python train.py --n_layer=12 --d_model=128 --n_experts=40 --experts_per_token=8 --d_expert=32 --d_shared_expert=0 --activation="swiglu" --moe_layers=[1, 2, 3, 4, 5, 6, 7, 8, 9, 10, 11] --router_score="softmax" --normalize_top_k=false --routed_scale=1.0 --balance_loss=0.00454 --balance_bias=false --router_logit_norm=1.0 --init_std_router=0.0211 --lr_router=0.00144 --vocab_size=4070 --norm="layernorm" --norm_eps=1e-07 --tie_embeddings=false --optimizer="soap_variant" --lr=0.00674 --beta1=0.95 --beta2=0.99 --batch_tokens=131072 --seq_len=1024 --train_tokens=641800000 --steps=4897 --dataset="wikipedia_en"
Below are experts of layer 9 (counted from 0) of a mixture-of-experts language model. Rows are named down (a neuron's output weights, with its number) and show model dimensions 0-127. Each number is 500 + 50 x the weight over its row's rms, rounded and kept within 0 to 999. Numbers have three digits each.
Before each expert's rows: a language model's description of what the expert responds to. This comes from a sample of Wikipedia text that the model never trained on.

# expert 3
Description: Mid-word stems. Word-internal pieces of common English words, mostly after a short prefix or consonant, as in comm-un-ism, requ-is-ite, app-lic-ation.
down0:486574440490521473535490465476471482580470535525433453457561451470524480449503498556426557470484605521538524572600552521532471336536475473507571572488483588498526475473420435481473589528439475549472481421555489451523521513490454499560435501523438399518561565488448566530509445464545548438442423417519600516430491458385481497524479513560497515547520563411491446483534545501514511601539
down1:521445573494482533477555428432431516556499498432496454438502482487410526505437463546584558558583524552528393512565598496447368512518541477423519488576469545441500546501553469522500490606523587452536478477492463633569487439522503499489427438518459492543547582478507497490461496513574554469465409453486480522401552479474591491452477602448564525438512515480529480517549542528431442472462
down2:438459499430479452490485489501470527529551532541502570542488506524583442545502470455526571552461488530323478423498497508495607517545546394425427516498554469511636576457506436419579565449463449553503483503459543533505476527510414475465571507531435625550518514528456591482560458439447451508471508481514514493487409522494523479401498576473560536496500436483506535451456589522551464551481
down3:454453488560508461509401396533531518550504397478558522553482543488506467445593464515438518568442474491519488539404438558448498571489616535441425609486552572542480551525488427477399486520498424548561496394513466497497505504476479534497469542433592512439488554475606603385432548546419556524499483465480515554547548466458544506507506512535491487493422549470551518558433492453500503457521
down4:421490456538532498563471530502555526477463507464429565397469509408479545447489493478434535543481454528501575505607537558506425485512438404483416549524537526493602554520491586459567494485461545501412476456605541475464429474492501462477485475459503475475533507508437410472554528533639496480554429585475541622510511431545449482554531575489453447519486445450495522406568486485547503607511
down5:493594524526450553575474514521530505483468489440489492561478479475477532536424434410541443454430446470525429403462451591592449506453540524504494488524487448549418457499515468557568572530484451457493464484444535597483447524563543534527453500477562554450557489521470478509458420500579442407449477489595528573619539621553430535540522430521477555507567488479488452448480489552405569498574
down6:524430531529557499450391507525537434389431504508559539547526481541390503479541533582503432478422534462515572498421496521481437527562547422511481478536440563519567484586529406537513550581500462530552485523442524534501506493489497441560506499527536515470524500482599492471475462478438415447562425395553575524504526584544487372447563395481459512498492462607559567489472478464563479482490
down7:590554485577554506494387425603534485480423400559495463548566482481541484548494503535551546423508584533464482505448490500448487528552485571487464533612584453633409509386523538517409567514543463506530516590494551536451497467438502511511432468504384539438519479575451556492470428471531458488458446462468531468508505489494482453464562500465561540539541397449454548504522527438507456490509
down8:503513520497552473586566425444528403470558512562552609603456446529543481445441488510536508523589518518524477408497438490556427441502474411534479505460455536547579424525502506522532528409426497405491514397533548507458527498535479523521501395604373488403509460494560500564518500454435469488508556457534573479470471514550565551510510486449466566531585492495421486409512528532513471525563
down9:449527491580498468622458578507603516516527479416511515550461564486412540411525505421522598604383485425511510535557526485505522568457525534529450480472520435487494563511523557509482428455496481517488451449478541563522513497456559484435455488590616491503473440572448454480424383479518452421504468502517556511387520515473494502557481592505498543455556430502455550505510571501562472422467
down10:463424540495552510495588514428542449505481518480520464448528438487503497445470504506543499451575502513432543445612575543479450488483495500604508462437489444476503447517527506539442505386456412556479513516447573463475514507544552440458552483560606484645484487457470560558615446533537425463510583472571463469508513539436552463529584472465519483520607515394461510444504503574479482561405
down11:495501523486439566569533622546509433560471568358456417566493549426565464454610511520495489491459469450453519439491461539486455404473468467479573490508460614485468608483494558497557503543430553508494479481479431564591439480515553437445478556543452486580580499464489478534472504449497468480559488457606471518433548453505549551420548437472538505491559567490526492471479545500459403536466
down12:498512423441472465472457479410447566530535519532476556453530490523513487560547507554443586417580512551594529510402462626581540504492421527484592496500575477516482464501543456501459459497501483561501589505453381470535470600475515467517537499433588459529509554469547475486484429570480498475416509446405483510541418565445548443465472567522535535589463570423450495448469548501519479548413
down13:467472555471463499575490444568525535543384423607504438500528471455515487401499464485509518550523523553564461493436522485495486468465480452447562395537474537438522550470469504444581500576505580440546436612552593528491530504491485383483597527494547514568466496514557379499488550419476544481529491551529463549532496494541407511499506465469376473448512506489497554485450465538588573543407
down14:426573563456514556540582550440521464467444454595498521499511478448525531521430638533498412524483393468485430553549513469425543557539348520506479605513564564515502404441462507453489546565519517489506510432529461566562552458484447458484509508523489488459542440535563486555516504495501497472496397480502568531463474431532548479457506448576491593617469552487457479513448471440507503551416
down15:546455504512462556545465506470384550622555489493422558451469557528535475552519511481524485498472511525405518594432495447542511437580596461465525492489578544492474577507450449502464587508564560510546576578443540512497469525418451512459452525485503516484492421505459487529474518380527440477444464583494509558525481449466437569516570496414557517580471508584550532473439416390534466433438
down16:546487469476426671498546512530418548538465548493502522531501497468509603482515546492490431516441494533478512477444576565455462612480534419506617489472521517476593405455452415456500481521576585479440519479579507591551477431505509504536398419401517504542585501540525530537524465524448459554440543377554516486463472470536510513489510489515464510515496382490451570473514475534488427527496
down17:469490504593438419561542495531404548458549486395571541516501536506482466476481584447471533549520549577580510518493547468482370425527453505515471480494462503468469508578530514511512497426488550458376541521509549539517511503548401568426482438539495348546470580490488418483529454509518440538489591526570564614512502486497502415502414514511484504520459532577474509508539398536488522546435
down18:530583527536475533533558472463507436573614541467545480430465560428558514546432491525594501411497448465592472490570512433483461474508542576403597451479580499518502562515519502491484485434420464475477435505599440542431509501508513462476500506508467563559524461566469505545480514528557594493466555549526545470368426465502429539465542463540557484401443482417479479564528525527424434442449
down19:469506476407517485470537527469475507553563646448581536516498540461538556508450497481388463481392501443463517464529434473524482475412477581404518456516468478478491597513464422556516545616472605481475582538462521543468473481499417430519472413485492479596549493528483486484516461562432501598531505540483586629494523491535512488546435457504472434519478454517422541469593539541469543480515
down20:597580603591490510463477446471551518584382455392522498522617559523507535501608435573500491554460543502495415517448527594509471498562555451474529474559385568434451488509432454460403506516482466496503571440485434579428581509516489469445522481558471525466433461540474535500545450427555486600478445517482480489522485514512523536451517409516446509516491499458447451569524468535466490535514
down21:502479557447531529497398565515502567468409423444464509474483485483610511479432438454539585494586478497485461573419549415523606473637496403468523557541522622437546475548489506521371477537411559537447499507513436484521515581436487497437548472476511511440522401519499513471456459498478450543511488589546477515588541523552550437501472479515497525482525514464482498424486504494483527576579
down22:554535506543575497409496419416528551531478533405453504490562551402467459563511496547450485439451482515502458525465540504487550470450476537507528458536480538576547514510487485541616485475432536370472512482531502529436394479543532483462507532582438470444409507515546459519454584489541495555498342565543482541520375566465455474458576573573496483436470526476550557452552511565545525505542
down23:443566507468590535414475406566501461483542493447572458434501541502524526578495481502475532492535444441501535544559534645457475464536475507550467499421483451513446501547539523491541496492477534634443455534511459451460558444525506417470641564493447527503570431420485408450535439451517493461442485570503589556419439483478407502479508458497489533465527495556551612583499479473577483490519
down24:587524520536458410482588496514551549588466458550601567540460529391598459444492379541452393432482499455444502563421464521484475562491553494534441541498538554514484511575540521395483589450453399516526491436478568501478524516464436557525491537525576533452526501554519504473445496523539445518438535504439499460518482435487557552523550589556562548558524467442525507404478455468481435445501
down25:537516523476452547562540487555478506446454445527528508512500473519498519478513435415532481439449474574531389457597536486441488510502548533501476436518583551474563444482479607456599401461541485623525449531490494456478448573542589488492482624474456551453467480599488476376517450546488489524430493532584378521462580541489505490522528489455591477528484420456513496466472550551529524466408
down26:451469400551460525532555483453468466603418546491536456476596537576488495548491409446528540547480552576454538498600419497590473418455499488573508576492522466585573491510501515469460546451510573479488422463423467474413520429502417534487544473472556390528545469538473548503503500597500510506467506457474572455492526449531458509467537470626539491408445512565490429505471457575546574474532
down27:497451510454500511549574523540534457449600397559518534563500523458501481526532511621487541448422425603471506559496516506518503587430551454486561484580491531485511502424452405538513509500389517537504526384576479442442424505526578494474478586530493441460442432453507560438482497547446581484454534545509500540551535545497506416542467432404557522509475470498450529450464430453534482518625
down28:543462530517456489516495509517405619609488511459489478535527577408411544483410509550497526501578467409472362530494501494484485570487569543517402456440679448476498462533470541458558510474416547480485560530541474468546483431484472488515552590477465511607488523495542523407518480564556600552483467457514458533548477467526553473439477489433513453530503472512464479465499479447555515527420
down29:482492513465455625453472489531478488427459568467446507496522463539550492530578478496443595480458530449485468571494561524518519508479527598484499485471518503597459552578469537449527461571591400580409479501577477431583548526479506467442518451460461506463521535453464487577519509483461432498521422559495558540429535482475381644513508424459439520475550462430469469537565475587445433467576
down30:507509575433511513538405475496419454535554547508497525557556439585550514489578479489504474492406412507562573521400415431455498530528476522365557436504511542453422501502468451507466447416418551441562571508416513511522452551534522471441565496447531500611469498473535540494551528525554506519550470444521435507507517474528512469518447491449428479564443529563423569555536544552464611590502
down31:424600423502493462431443439529476481462565477517523578521563531506483593444501548470491407486507465451408540431475496500556515504479482513554518475499440593470449508454529570435472607465470500531524612527553476441604438530563521528498463445482597516515498504492503453529543544508391459484496503499560549482528418515503558557403587530549502526491519474490402523621580517429419489424465